python train.py --n_layer=13 --d_model=160 --n_experts=32 --moe_layers=[0, 1, 2, 3, 4, 5, 6, 7, 8, 9, 10, 11, 12] --normalize_top_k=true --norm_eps=1e-06 --lr=0.00234 --batch_tokens=32768
Below are experts of layer 8 (counted from 0) of a mixture-of-experts language model. Rows are named router (the router's row for the expert), up (a neuron's input weights, with its number), down (a neuron's output weights, with its number) and show model dimensions 0-159. Each number is 500 + 25 x the weight over its row's rms, rounded and kept within 0 to 999. Numbers have three digits each.
After each expert's rows: "comes before" lists some tokens at least twice as common just after its tokens as in all text; "mostly gets" lists some tokens that are sent to it at least half of the time. This comes from a sample of Wikipedia text that the model never trained on. Tokens count by the router's weight.

# expert 24
router:492477529513505501510515519465501462514484543486479422510464497501545458469485465521555510548494530505538493474460482475524491525525476507522505465526541518524498497468477513511501509490479526498503467523514547496474490505515524510498525489529483489481480475514462453475505522532507468518494490497463483507520508522499523471500493530456528514519500499459460495536508504482489506524509459503506501514438487543518532505512491488518476511490495513565456505503484485465551474522501555
up0:528485494539477511482513505497448459511509496520525486500461510487519536488548487487479505509488493460535527454511465538479524489455522525509487478490517509489496492503485550481526468478505495527464473473488478487576517477532510510487531499534496451479459514477521538528530491506526455541489491474430486507496462533540505491504519480460513537512499516501491510476516508469492479464528507503544506514501463492534500502488477478528492513479494487484557459520526540472517487489515485
down0:501541493495458512514498449510486542486461485509500536514543505441468487456493484523534482520481477517519498513499534488559522500494534516520500519496512484521525457515487519503493515529474493450504461539511535497554497511539513449492487532500483573514504516450456516513470466492475481526507489489477516535483492523508510490499516488444517497490483502500474511525496459517489502455502528477456477514479501506502492442540493530500500505500483473510473507506521489490509569504483508
up1:528487515509511518509508508473498475513498522532521472486503518520488495500507491473477519522509550489535557439550509518523500506555493484491514534518532505534465482526484513502473472492454492481502445497520491508467516454511511480495511474470452513493478462524505471509457501476462507510526525467514520479504460494480450544482480433509454508549502522530513517498519534481493476524547521481499463522459502479496477499487465511520515503475519524466461508521547519511518500503488517
down1:511504513505488498506512481498531466511524510509544514514532494525480471528473544513482481509506448485491477513458510492494474497485519503466533481508500464532488469529511450504550566507546484486530539453528492497510536469454472479484489490500491490492523494509479518462514531505500504458513497504527515539554466525499519524475479515521460503454482490524483502521536460515484506531506524567530517460503464508504489476496491487561495468486484460467510477491515493506489457520470485
up2:542494520458517522497518474520469484499518527537512495490505508527504522506532522489548494545470489505461449499531541503476517495557485455494496543486508536507478477501471513513492505503545505482514504496509484519503463480524520483469530472477470488427486533525492520492513468476490536484465507489476528527475455526459480507451481513510457493512517507505496526496543490504476487523472456503493492514452500527530562531463500465534538521485493488474487501536489489507515501510485543
down2:478488502469497475490517498486470559533491489505497538497477501484495492495503529491498519490507509528489517518527512538494554473526544544478506505517506466505537483498473590491519512470497501552522513518515438483533508520460506521439516497493507507507438492497491484543530514480522489480506529493500542461460500512493501485527477486513484481509501490501553507501490506524472471458463524440502504516485481475497474513535495486554486488466502552472477459475493509493489507488497519
up3:508482503504477509492509475498450527512452522506482470515487481510506523488513523481483535500485519517554499535524528468490486535516476509471537443527518519450503500525531480513514486507495499499521454513476492516498526495532498479518527501539477448490451514487513454492501516480447496484478514497497492487489540480491492487523515514463497537487529459484485501486463471488487540531499499499506517493455512514567546506544475479463473493504532549466488501552519489544514479484556524
down3:515541515472485464531500503414455464483476499447480490491516504500503474446475508498518542507497481491543496489478548496514473481495528506518537524487508498437457485517472461541510534503460506528512459501515484523523536477524506521509512508516500513502513484468499485497488526487526507526484530511487511463513541532494503483513492548465556517504500488478504465482478482517483513477492473545525496479458467507516494527477506513515505504512527498479513566539464511495520483475531480
up4:533533550512487479490499501474511460507474485498521478494466453488525474480514498494468490506505475461496469533526520491495489489502461509534528481471499530474542516517449509489534492513496493518527529476535521528497467510510476558497491507506537504478479525500479508475485480494454502502497505519505507496467487522521498466515519502489457504579499493497489512570516453432481494486575498497515467513486543523530524490481505519517496489499492448468497510465529536512459518515495510
down4:499478466517497476504477470505503479473488524489518486465437468499524522481486477492500515526526525524483502500476501479521509478482477528512516519508518485519520518483523465511457472462531518518466438519516483501492539454488530481552476494459463494487525533467462525523488510543489496451515488522502525475494522468481498492442477527515512520505516564527531476495525530558529516507491503489502493569512492541480490484538508502504493509459512499497477521481499543522532476543484502
up5:508531488490513518510493482516477485519508557497554441494514487526512473509500500468474491485508514529531499494510496496463520485471475505484486503494487522496474553466496505499520523498492488483510448481452470479474446475489529490546516506504499513479489498521518470523524487509473514488507530474482469525511520497485538472502498460494538529512528493465485494483498457496482548488477496512452480528429484516540497528545551468534510466503515536545528516539483473556503492463523503
down5:476460506488464523463505490466465521504489497518539483493496546478446542529423522483525481468500513482465483515488519521507542493527527480485499538505530527514518467510519482512520508489482526492503478496525505497516469493475494463523496502537534506457497524480495491519539492485500556458502532500488517477477492464523506476516495512521474510528473522542525566509459508481528495441502528482486520521507471482473476530480507507481527488495514516522484487525471529558445501474507480
comes before: ",", " of", " in", " and", " (", " for"
mostly gets: " University", " City", "ion", " States", "ity", " County"

# expert 11
router:458489492520510475492511509487493499479475535529529503535502463543533524493527507495536477523510503486501527524479511521508493545499461545530494471503542472540486475478520486501504506530463487551485510468526430533545468483494485556477510498498488468523513535499503469434524506488482495496505492536505471455480512502478519464494520529493492500449500480517525497533455512531506501487432491486536533521506456515472512519498487506505514530532483496545489502462476523480489533489500514
up20:487519507488554488506502502523480494508469470503489498493491490503528519510470516457484513463492468451497435474496466487449519529521490532537475471488511518475505554490533502531456500544507510507481544487535524523504491454481520518528506502422503478486496505532511503497480492489493502468495512489486502519472474506523504495543514496495471518457483461538487503516515466492511518530508492501511459482465540492495513507539506487436525481463480540529486524542495473477501492499572506
down20:465492481498515565551520517503530483489491500523498503517528498490481502481548496489525506498563527491511478468490518497472488475516521479490493501511533487519485521463471507542490502473504511531506489500478470488473458501474497500463464530516491476490459482473506512509531542452498546485530522501506484487512488488503528517489479477500510488505504558507526417475476522565502484506528466508477509522457492518474468467480450492480551492528510500499517458498461513520553517535484509
up21:531523498524524495490506515508497508482521461542505531536497489540512538541505513452471497505541517511482573487500476504465527505487491505500531487517525527535450546485530522461487473496528489505526489474469497458540491484498518474510479505487532455466479539465536516493488442455491507486464525521500451477464473486452540510479521491513508469499522495497520509461537495474495467525502483481465466510514500495509515529519548478491514494509465487496472475491520462484494470484528484
down21:518503486476502502527485517487483468479477484490529474485479517496463504491532423486483460531462480475519509529485526518493523486542486539493541515502490465489505448451533487525512544503536501526480493524526484534494470534492519472480502506487506488477483480498464487514517504492510520562532496520505490498539493510494502492534514460508511436470494476469508494566559530496509533490493509511481485529517446459503496503521500483502523542467484491530496484543486504496541553483498491
up22:526474505541493478478543472496472508477474511466497501512532447546534536474524465485500493499506513486497522510527447518491534496480463509479495535476495519488470493514504491517489504500501455520481524500539475509485497483520438529468478485522526505513476538501532468538537516500482459530490480548481482506429456465483496468485514478515485466513485503507488497523483478517508478519517522517525470517494511535543478509485469508485516523548511499472468475512557519505505520496533436
down22:526466478521491542481493482485554497490483500493471532527510531439497526465428493507511514534525482530501493482494487465502508509470510469498467518469493505489474516474521485482486498509507485469540507508488490513457509532543480526475482489464465494472498481489491500479515478453465494508526509468499512511526513479537531559517472515518495477529494500499500524473494514465596490510513510501496499486537492534494482525499508510490552536544474503510462482528545535513458483528477515
up23:525497536485552522487496482528504493516494524501482499512525500513533489545534521550505508559541473528465442490509488519500498508490484516511494486519513488499467521472511498463500506549515481498485492475497504548469538493511507470523513510486501411530477479533473468485489534519488516525481455496505530539468512451486500524517506503521503497451498469537492525480504506522477477537511481488541503450498528476542496483503517456485485489525526534502516479519496470462464449519501509
down23:497514507489484515506510463555517509517515499502482487483527454502495475525499498460477495520436497526500504482509502502562497528523511499511474505489509497465506506532471513538476482522490521479480513487588490523494429476523582500508502511484474479520510515484546479490487498434491487506515507548516508474520493494472506497486499501497448497520453454519483523507485456499450458492515491472502509509498554491502500541484491504530494504535455497551508513479475523507490503485493516
up24:467508488500477474476539451506501528512510462535524503504489489521493525501480510507506545518475549508514516485533521535513520509491463514464511490485511521506460450488541509466527501501511475524434489504524470509467495490506478472472470517499463402519516511489502477474526484488454508475504517436517498484504513499487515533510516490524538521479476481529514528541510466501501485536498490554471511496496503496493509490504503507480513465530504544504556469542533526496479462476504518
down24:504499537502517465524497554471519527504520476493520471503523456500508506505492443533520474517499539485520512512532485482505502506461480530491506491474477506582482522469463476488515469474511534504499479478531537495538479477485464482531505508521522535510499502521442478492496523516480484470465527498494492552496452503498477463503487476496464472488533537500501470487489519508471505474488533499499538525534486500470486527452489486539501511496552513543480518446472551473511484502494508
up25:533489498513539512503519466495480534465478520498480477531489488504515518523542556524491473522513484529473536520554480520488526500538488487554511500511539504486503474488531521469486499553505489527537486468460503510482526474521505506513508484464492485528518526513461485489543522526472525481507517450440474479515488458522497472505541500537472503509490492508488531506504492484489537483510472481501454542489526507478558500516443531479511503539466497483460500486526478489525482483545487
down25:471499484473513484537502434506507473531512505462486538543500506495426462483533540548454482470481508482524462552531500509528491491489541488465454526492504515516447498524498539489491497488535509492501504524526486506475521518475499516480476494509471481466555528507480493513491532454503499503504516540523511466476529496480510504495484491523513445519485526502541485505489527532496490499502494472466515501502502445532514474515520483478528480553490534506513465496512514516527491540475516
comes before: "-", "=", "|", "on", "0", "3"
mostly gets: " information", " third", " ri", " water", " second", " tri"

# expert 15
router:517492476476469469487522497495465487474555530500506541503477474560461539516493500466500474489527474517445498483486510554490519470468507472476472494536457510490501531493478540484524506543521481480468530500529483550485492530488479509538509493518524487499509495544509482473521498489508505492509550541468470501485489511470545510499538486464502468471555488491523494542509497495490448513525508467471491481520500500496491522511483477490551467546511508475471517522519501506476509461520535
up0:503526517478549514522561553489499491488501526496524504487485493463475523519509469459525518470484507513475479466504495469452530464494494474465480452477454502512490507510493464494534505532483515487504479490579490502525482497487518522561500474472490525494503496504528485512526514525463536517537550497481525515457450505503461489514507495486531503480502517525505527458470504520509522506477507508496503511493480549545483498471451508491488473493528498479463508480534449488541465486489511
down0:476499471511518505510484517512561541507506505506526535549522496542523526510509488444484497477506473487515491528470517487491464503476559522437501493522504479507482519502487501468500503475506441503505536481435504521541537501531470484507517544460528555499451484504504517538461491464517487488461504498491472508497499495493551496492511475533479511488524483496478511515521494470475520468516458530510490533535487468551497475470504509499493472478470487483463506491537519503459511515499524
up1:496468499496506475482554487512479434483493533528473529484462509488470520512485524505515503501559485517473519510487483551474508489525486514457484502499517507497486498559530502466517522531537524501443476518512504501516474526522523495491551505495507515474508482513498455455486526517464491488470512515496468516473512499485536539507486522505504475441493464479537507488547469495442475536496511513514514488519524508498463490464446468488529528483466547534490481473540500489482501513488491
down1:480508507551504523428540507505490499489499490493490544493532501507512492525505476495513513486465469483472480571524516542478510517486476487525486526494475525507530487502537503514509496495525538507475518511497494479458534484497524496460500477528513529522480483528514442536540507559463491518444500522538502446493508463463516495493475457478513515479474477519511491545539525499450479484516512487492528478530504515480482460516475502483489521505500481507461490494489543479439485508518518
up2:516547510501480514497496477539514472471508487526463516513496469490466479555463520486511546493566465490512516488485495523487515497519461471473508467499493485490496516529490472510512492476492481478479499553545469563466503513502514516501510520539476454526517549459540505471508510473479504506529532503553483480479484528498506499484492472492507463489486473530498529539489481466479494481529474484513515509478500521504501499467467550526561478538504511483521473480528466506537450506489488
down2:463491468475543498448497480477542498489515490533511509495447485504444523502524501483485482522508541437502530529526463512524531491498445468489525491501489512489514500476490499482485548521497532499519519469525462520499531492498535516485498527472527478551518486527524537524518470467466481493510488504505513546509504490503489479500494515480501504477466495523479499560480525471475547454506527521512487494489450486500507460494509481487534471489508487499511459477510557510543504507497559
up3:478495519510560465466511521504476500509522482475484514523509494501514514540496489470507516465481452483481508465500489520444466481510505531470506476501421536460480570480502558478563492533536506509483543522492480488503512484496498505504468499537509508490485497521488494497501450470480527514513490498469492539507498536508512539490520465498494489482504545505457510529525468498473537551523517502512489456504527480526474509511523492499449460481501492504468506504511535532506466495507493
down3:506531511514477459521508537446453490488483476498463514498487520526537529479442471491502492520501497512509519520552459460497521480460530467480482490537519502525532497498492491526499535518479512477465464533476499500522527504456533508503516533462450520524489494498485463521528505483523497544479467472505488504504540525499481527511505471490491462531504496509483498468492568513482531515472532476502482510552486511547470481479500528506485539499543520482456529462478494508520517520509504
up4:523515509491489501501537490478472479464510501506530504510467499512494540491525489532486511486493494518452517525525474511489512503482534556464494497484470514470548518498497503495486520496542482490452476537507481528462484474471464506498482507509460509522499442526487494520473520483506499526490501485526493487461449469509497493495562545452512533496564500478502510521543469506512492501540518468479475474499498473534500473455442461514524536531495534450463512468508479527484511509522517
down4:532541516539465540486480491492496491507482518490474505497514487464521519482573477519512518480515483478540483460463520519519534479481523464487525526548555452470478522491529482510510479510522475508525491538499480468467493534488545457521512449470513546503458529521515480503481508502516445491505474483535482509483502515479509459488541468468528468499484482514537465463525506467512518493489490506494491501468455485500527478520505479500503541485485486483525503533516487517500534538489480
up5:533490504486520503485546496472484512491524518500465490476506458550450528528516493500486507496480529519475524539512483485503501517544474513519480529482475509516530541487488500552548497501506498449494490507514491499477532488486500545504512528487405464511508534476512552512477499482508478451455517508492459529467522501469489515504507517508455467470502510542493509504553501493495509529492489472487471494465499496489523541495506483524485508524483522544477517556498494526513518440509487
down5:513471509532491500496521492528502496505485460461499494462504508486545490485505483501533448525484486494534470516483512415495523527491452534481511489494524469546487507478491444465512491497489518466510479501497467532438522548514471518523522560503527529501525497467469519460549541538506508499503544506478490491531490489472508516503491506472479505506532490464509476509519481503540524483476519479491535504518508522514483485480512494484532553486488455539489511501528523495513516512485450
comes before: "-", "|", "The", "In", "S", "1"
mostly gets: "\n", " n", " N", " same", " tri", " c"

# expert 25
router:514505501533476473515499489473463435493472485523535473499443518515534501482523508522494504541512480511555508474534510491498480480515478478487513503506531486487511517472510464494505479488457510480493441496460522448519500563522564523484503510491483476437469512464517467461529504496466520520492469485530496547495469525507519506470476503486518488562514510473469523488524523489498525513499520515514496523461483492521515514478487496519493525472494500544511490522518502512574510499486506
up0:535496542497500455473549489518502490493502475479510493474475529557516505470464485510502483493498503532518474441504530502463502498496491490502454436506499526495500553496523513466543469519508539488499517539504533492503516482509521493518529486454513461468483498524494487517538549515538486540475520499506511511480498466511491481462463485513482470553504484543479497520503502479493503456514450505506531498502494515504511508519484477452496524536542546516458537479548490528525492480503519
down0:546519482494505469559481488540443467481449513478525527504481474437557478543508499495469537490533526469488514543490500477492477466508499519495501534504543511510489491523511497503489472474496546468502489482487523544476501493480489476509467513514492483508515483483465496525436515519499497502512520484539504476516499495477516533487520513483494517499477556549489447521503496503467480530478484483497512491530526523522530469516517544527505521480497422506519512476501518477499504465511502
up1:501504479458490508498476492532489476507532502545523510536504520492501515488478477526500491533487486513518527492502507486538536511478481526521485505516492493525542518507473498497486478508542501522507525529514524484522488507537506512524553577508494495508470461530490500510500500488514439462464475438496490417475457521532494488457507485539472464533468498526514517500529490480504502479477474510493502481470518548494456509466438493452474495493514503496500521474482520545535479507489488
down1:511473518513501505497513494532483546470512474486475522491528532467521492474515471491512517474507495543515478488513508496475513451515446484524500496534483571462475495518439507546520523457485482558487509499504497492479486466522494486488473499474476484480476548469508487468505541495528522521448510502506507441536502522532485513471467527513481470483522473515491501487495528487463498525551480503514499511493491528528518493495517559494520547445497541470488475478488492499512499499539520
up2:484492517518476527491498487499457497473516502541532514525493508548496500479493497502493468488536508514499508520516555465495503496491469485458484456533489527497481531479456492460498462535514509502509513496486497485462535479534474477529478548473493556509476507473493511520497530457496535506467514464521484464483515520558482515459495532503521489574547483482513509461529483524474504486520492542496484494481457471509502481535512508466471519495492530492555453499520483523525526500529509
down2:507480503446477523488534469498503506458506498523497518475510537490483513514535518490485502489543489512502470485504502509506511475489502521535463491500555531473493477512497481486484489532505534524478503505506518548474469527505519467510442527519535498501514517495486555476494473424520519488503468487495498509463499535521470542490516478470525561486444514532504501480492521529509482492512486496539461494511514505463489452548459499498501505494451519441492524536459477495538496531497506
up3:473542484529489527485507472497499483503533468493535466515502490486522512495522499489495483486478448473477467478494467491510500484497502482488467514487521507508501480461548550479510440531481511474479519540501458531546498467526496532497560532507548509535460529486541492494485497515509522503503485465483527485497549475507485483486474482497526506469481451484500511541478495488499508535537531520507502435531474492507519481481520517548481459503510551539520488473533506509503477524493458
down3:447521513514509505496521495495527522509486472458514535533543497445469531536484525491494510481481506490480511544458480507517507474523523449500481521470526539528527450496508539509452507526447522453502532484551456516517496497501463467471523501448518488534468522530490503508465502547479494530482480506519490461522545503491503519509457493460511515522476506498494530472489494492473498440496501532541530492541490486484522506481508490502516491513523486494515473481527512532496509504471484
up4:494495465483493538489510504497498479483487524499502519507520506478517518523535541452445458560538504480537503490520511533455544500523495479516485473516513481508514500506546477468504465529482476514503481505511488517520435455485518493476553481489496499491494497491519514472483511514507545511510452498474504534513550500569503513478534508551471551474493481483499500520520477481487559495511479515485460474485485510512462461539503501486464490532488481524506534503495458477513483517524481
down4:482404490512522485500488492511523541543571509542494515497473515463515535460495496521476447470508521491500506522549497517534466480504552527458477529505534537508510483448500489519482502495516524520497502510499483487488532486493528502506463522529479519483530474487492509506508493488507516486478547527513472491518531507546500482469508498462471501502497515509519477490475530512486495473509496494475475523478475478531500475501491513541430484498514491484509503507499489489524502510408501
up5:512520509491565489505522522515489460497478505515498485498510469486470519485494511487498517521521488551520482497515495513441491494463500506482450506452495509529502480478497482494507474549527503457467483517472538533502510536491507482494526506511503510473490521525507538538462514455465520519496504458541492472444541514501499496515468494511485515552484505489465531522530512529426477471476509530516499494442463505511499496516455458480512465468525512494489509549520506501505513522553505
down5:466493481484502519581497510511517492536475550488489480510500490456479499465508480485476494543489484500497495488508476545512476545505494523500491525463527477503521474503518514513504484473480520486490501550500549508491503506472521518454504543568467508513489479460538527499524499471526507479474523468460502537473532492471516485491459492506500499559484502471494516515475508500509527453486510500518496504505525449499516468516503514512477489537494438510512533525463448467470537513532508
comes before: ",", ".", " in", " to", " and", " of"
mostly gets: " University", " States", " known", "ion", "ated", "ted"

# expert 31
router:507498552484477482522455500480504493511424539484514462500513506491547493477541523496531531504499523489484530461506511490493475488493476545528516465500518491497563504503497517496464463443507518470496511480503527496485465511561494544472494490476485481445508513489519493495508542514513458484485462472522461510500509495507499487498510497498497505522501474508450485495545548473515512487491456502524499485479459497492546501513498563545503538493500519546516493479496544476492485473477506
up0:549517454511543484491456512447437491509481530507502503524540546529462494471527532464464537544504466483494485505486473532490523516469506511523507488496447520514544528513509492512478521541492498490520508502528496494490495463436525487529487452436483500547490474533536507522513497490505501504494514483502483511461466463526515522560503499514473544503505514521516501523528501518501534511487526501488470492524496503504512522492490476480489508501481497474457502526505442492525525506495515
down0:504479501442511513524488489567557515504491500511495496497485510516526501520525480507505487465503566509520473496484559485519481538502477483498462556481506459531467494487473504496468498508488517527494499518476448489489504501504487477503496492513515508501490533503496501521507477480534537512501520498467491483583499494464456519483488518497524503499465502498488529429501470510530490443513513505519538461486488495476500502450478491451488508545518523512536536499519489476500479537514450
up1:472494526517495495494512465545516522514484486469507528492531496532491503502492484520529567465457509514494489466480461474488478499469482478546502448474479494480490537502517509493509515525511492441483545513485485525500494475473504514495553478512487462491487531478538479478492481498503510421465543527497469477461540498519469512529502492516502523485548510557524518500496499496519490525492462497486498466472516507529502534505457489503498498530472533510526495462497457464517458493459514
down1:485448458538494488574468481480487474486466529521497496467463477469496481515479496472559500490481541453547507505428485476502491490515534477492496506492508512496505500527500493496490465449475503517483489467520533483554483497504525503514514489545535495493493496475477528478553534529532506479488490498499523501502486505484503508522450492458516516516493519504469524483507477490517531523505560489530487538470544530542554491507523479533484502506504493535483478475498487511479520495515505
up2:510529533445470479497500498527514499524486498489517481513514491538507524479481491494454504534518454518461479507510477488506530518468460485479516421496478481502498532497494514519519465498497516500459443523505539486520503482504553521518550492505461515501498504512517523499434436492502536492535531491493461497486476484472495516474517481502569538488491497506488535499492461521492497499535476493484456490504547451521489507530491499482512492517497502507532504505470490532518455487474540
down2:516523491551470502509475517464450482472481529495517497470502500464486556490477515470484496497497517438527499487498554527512469496486525540538497519505534493493488493507486482532440457493501542488517489534493535541466511526482498451490528514470476498526486480486500531532506519564485486538524490521508518487503538473483490465485511543473505479493468476515468450521513514487524540522460502504517495514449471526540498475473512509480501548502491492513515486497532458523496509499499517
up3:519540472468528474479504486489533462521524500534531473509554478489521513500520494476504545500549520484479522512503539516497515519487488472511494475481484493533554526517503479472534472508490487488501496509489474448466485494505540507460537509511479462483505480527470528516492457474517474439495511509486504465469481498518486476478509482485508481555526501502477498552522483489501534517486453454486514472496554541493475523514515488488517473539533525509553449515508502517493464512527479
down3:489508510483517498472506522514513545527517508477479483508518475525467482500456485520476509497477524510550530499513459530487499535481502545512513549512531528439492542515465532535495495517464494504520520465482483506484474510521525545440465479506476457474493506535495494516453550495502504505536465464510456511485471475559477522531499483503478512481504504536569487531488501517502487502530468485504504475504534453504502476485525494487499481525494514498482514482482478452482501498495443
up4:534507565487488525486476493528504535481508486553493495522490527499514504602506461491533500516532485516488472472482501488548525539527481471509551504483511498476434514529483503497475445517523523489470477535502482497522509501508505496514456514497462469463493542519499497497495458457531502492486496496508454499510493451514499454507478501472502521530510481521487521528523472494480520478498448501461492474492489478480507528498487515488511461470526520477507508555516508511526482504485510
down4:518485504496485476509489488505456512492481498497497510468503506513529506515487468505546473489475554504490513472490482499505489464499495515504517451541473507460528476520519524533540471490558528508488432505490505474494522472514484488480523540457503530498487528521473495512469525464506511471524501511474494430510447514494507474539466523501485546568537506496496448486496473516473507529496522448523472515503508532466538482516529529538509503492510506535492504516513545484499461488476493
up5:469474479505552479483469505520468532524462475482461477490536509508498494526507513470510535520514496518496496493504462452459523481503486492515491511495471499492548549511536535488518511494537473464482469465523535497519453491507530497529472521514463526538508508520451502508472512505503468469459565482508512566501527538494505513469500530490475536467517512465463514521501488488479498525532495491527470521488485512508506528477526487541455518526473493523498486512531518490523538491475542
down5:472538515530459450561498486450481491480476469496508458470491479490500530491519503484497496497474506518530511499520530545484462522520502509574479469519555519459489489501476473513523476470478497537508512509556485503527500527487494496507516513501512475478483483481509493505475494552501554538533518509545503508524473500508499493489471479534506495511464526501460515559466516478517470450497488503519510493501546558523506495508480507474463521502488496520506509505522497489493491464448468
comes before: ",", "\n", " and", " of", "\n\n", " in"
mostly gets: " States", " World", " family", " player", "ments", " history"

# expert 20
router:512527500499445444509441492470471445495515501507476498488528483500530488494561517514552515476486514486519477516511513492531469485477453555499507492503549503507492509549466496482512508453468549517479500490494520495499480515541487494489545497502507505508471534472474508458553509514501525524518475528535478497492503523509507471525496492491532515528453482475483508487475529490509456510499512456484549511527464519500495493500466514513499545494537514521483509467503499484448492530507542
up0:504486444567514492492497507474469545497524483449511510517521502524517572468561470505502535531533488489526509510483447501486494526490492500513456462483522501496475533515500519503493472495496499522493543482447479498520494491482469444484519529505522482567453526531494480514500488466504529487536480481475491531445494516462495492482537497500479519517528475521502525487473500488474470487526471492488523468497516512507531490507486510502491479521492528524493535520489487478484494520565496
down0:521488497471506494548532537521533494537452484473484511546487522525534500469499498458516509506456503562561505485548516489475571489476492497434497515514491484511455510517520520491513494474483482491455496496497498508558520494483486459511460511524512531508521521480525502543506463536506481488485469492518461467498467515517476542471473504518517485506446473492499457483492494495520496532488503553523467517491498452512481507496469496497513498505498477505477498489492497516501490528543524
up1:507508449559542529494497512491486491492486529525545522535486505457525495497504490478464511483501473552522518531515523471491526466495456525434507490508512515509524494507479487481556497501508466495494546539490485525446524517483459497476486525523513508531493515540505444498495487483482485465488454520505524531502496452490543536541542483527503518523491515513487500513509502498483535498498493485486489454500528484487467520535442521473516472501454489501485502514487530503489497477534540
down1:490451510515474447505519505541513444539521453458499522509490519480489512494515481536540478481469485484559466474521480507446464511482502475502453502458524501507483477546480484511533556494510521529499520524536521554471480516461486466566520482524517500513472480476475488501517504539451499503489519536484482478495505508482452516489515504519514475536494497517523493526503497523528509499522483490478528491509511500526503488486525486490523493533488460483455493501504528535486512501455518
up2:510525503560469521471528484499469564511532496460500490499478470545490506510524524457487512472516499532495514498539487479486493527485453509495507488503522533486462439482474521524500483474475520482543464497487518504490532472511506502481509454495528464474479526548524533469526506504488498541501482500528470490479486510532496478542523521502557539454521474484483490485479494512502493509510524474473493460511510476562487499527506523485505481535530514470508536492520469519515524498554466
down2:530521544509472440534488472505482450495449509541542526501509506502507520498514504511500478503497493529493528510485538493525453528517504537530546527490502492513467474511515482482537457470528506502487494498487495503489488487583521506426474451465460532511500496469475484488464523527469501532481506495482486496528469516531519519526517523493494534513467539499506487514493493495523490478471478486483483508517495508487453446494574488508486506509502493483473462525506483539512504503502502
up3:524490499560499467474510488468461518480512549549528524523506510492480521480498487466471480491474526469499498519466495477471528508525485517542459505498557539515491496474533539514518493484492440523502477506522486520512508502535486491494511506544455474460473513546522531491498497467488492494492494485544517520547514504503507530480529522494509468423473494518499523489491481452522481525465495510472507498484507518571453488452504499501482501532526480497520500512526518479533494481503485
down3:454483544487486497474515485520512524514523438468484503465505487510469487516472460514497530527508481486524490511507527465505482513554476472484509499478519466511481473497470505495514544501528491484507548503449513546482505483492454467468514511445533472554516503472505510478447473486522539478465435499508490493515481453510497507509502487522465455524520540510496494513524507489563482530519530494514516484516501486504513488517473545511520499540492542505528540506517499476494501508508532
up4:524529496521495501480514518496476514488532504455503430537566562472476479524504503508492494461538481491459441481508501479508476484502463468517525495482506509468481525520547501477530476491550494460491480523490481525494478492514516470496473493520494459517533492544505532503569488535490502501469519480459522465499446505497500494526492474500444481516511537515507508505491493487498496472517534496481528501485533504525501498498481463537513518523504507549498519509518488476461518507481551
down4:488504514479501472496499528502493477506490461511486513546509469496498502522473531485531590478516504509508511471509424487507503508481490493539512555470511523500514495459484502471507487498480532501468505496494524513482491473497481502523504472519495508464543493487525513509507514458510487507519501509491493516482460507547538513519488546505477537574484507504488547552430477506497501460487480497497467513499513461497506515531474453500480512506538497527465535481530534484452493479461503
up5:535518496511537525493493504547514482507528483500450470512508535506477479518480518511512522545492500523471462511516476478458504491536495478487511525498501517546504507549511558511503478476529499535476502521492489551486484456518528503483526500538480469512498534503533537500479441433457494496485479518491498467475463464489559492495523534542493488497506470525479525546501505479497477515453457517514481453485471485531486467512488501505516487539450517521489486502483510496498467497507513
down5:510493501491521540488542476503466502488497473489512516486502507505496485490469556486483508482489538506496504500517520471481506481468472499434545519508515496507513509472526477472534513535547473479489483461517545496468515480504502494483528535515522514458511474479499519516471511508556465463505489515497483498541471541537470503524453528521513491550541477547500519470530482487519547515523494517473550484475507521546466480497483537471475486511476454494483516468465473480508512508452494
comes before: " |", "\n", "|", "  ", ")", "\n\n"
mostly gets: "°", "′", " km", "00", "10", "″"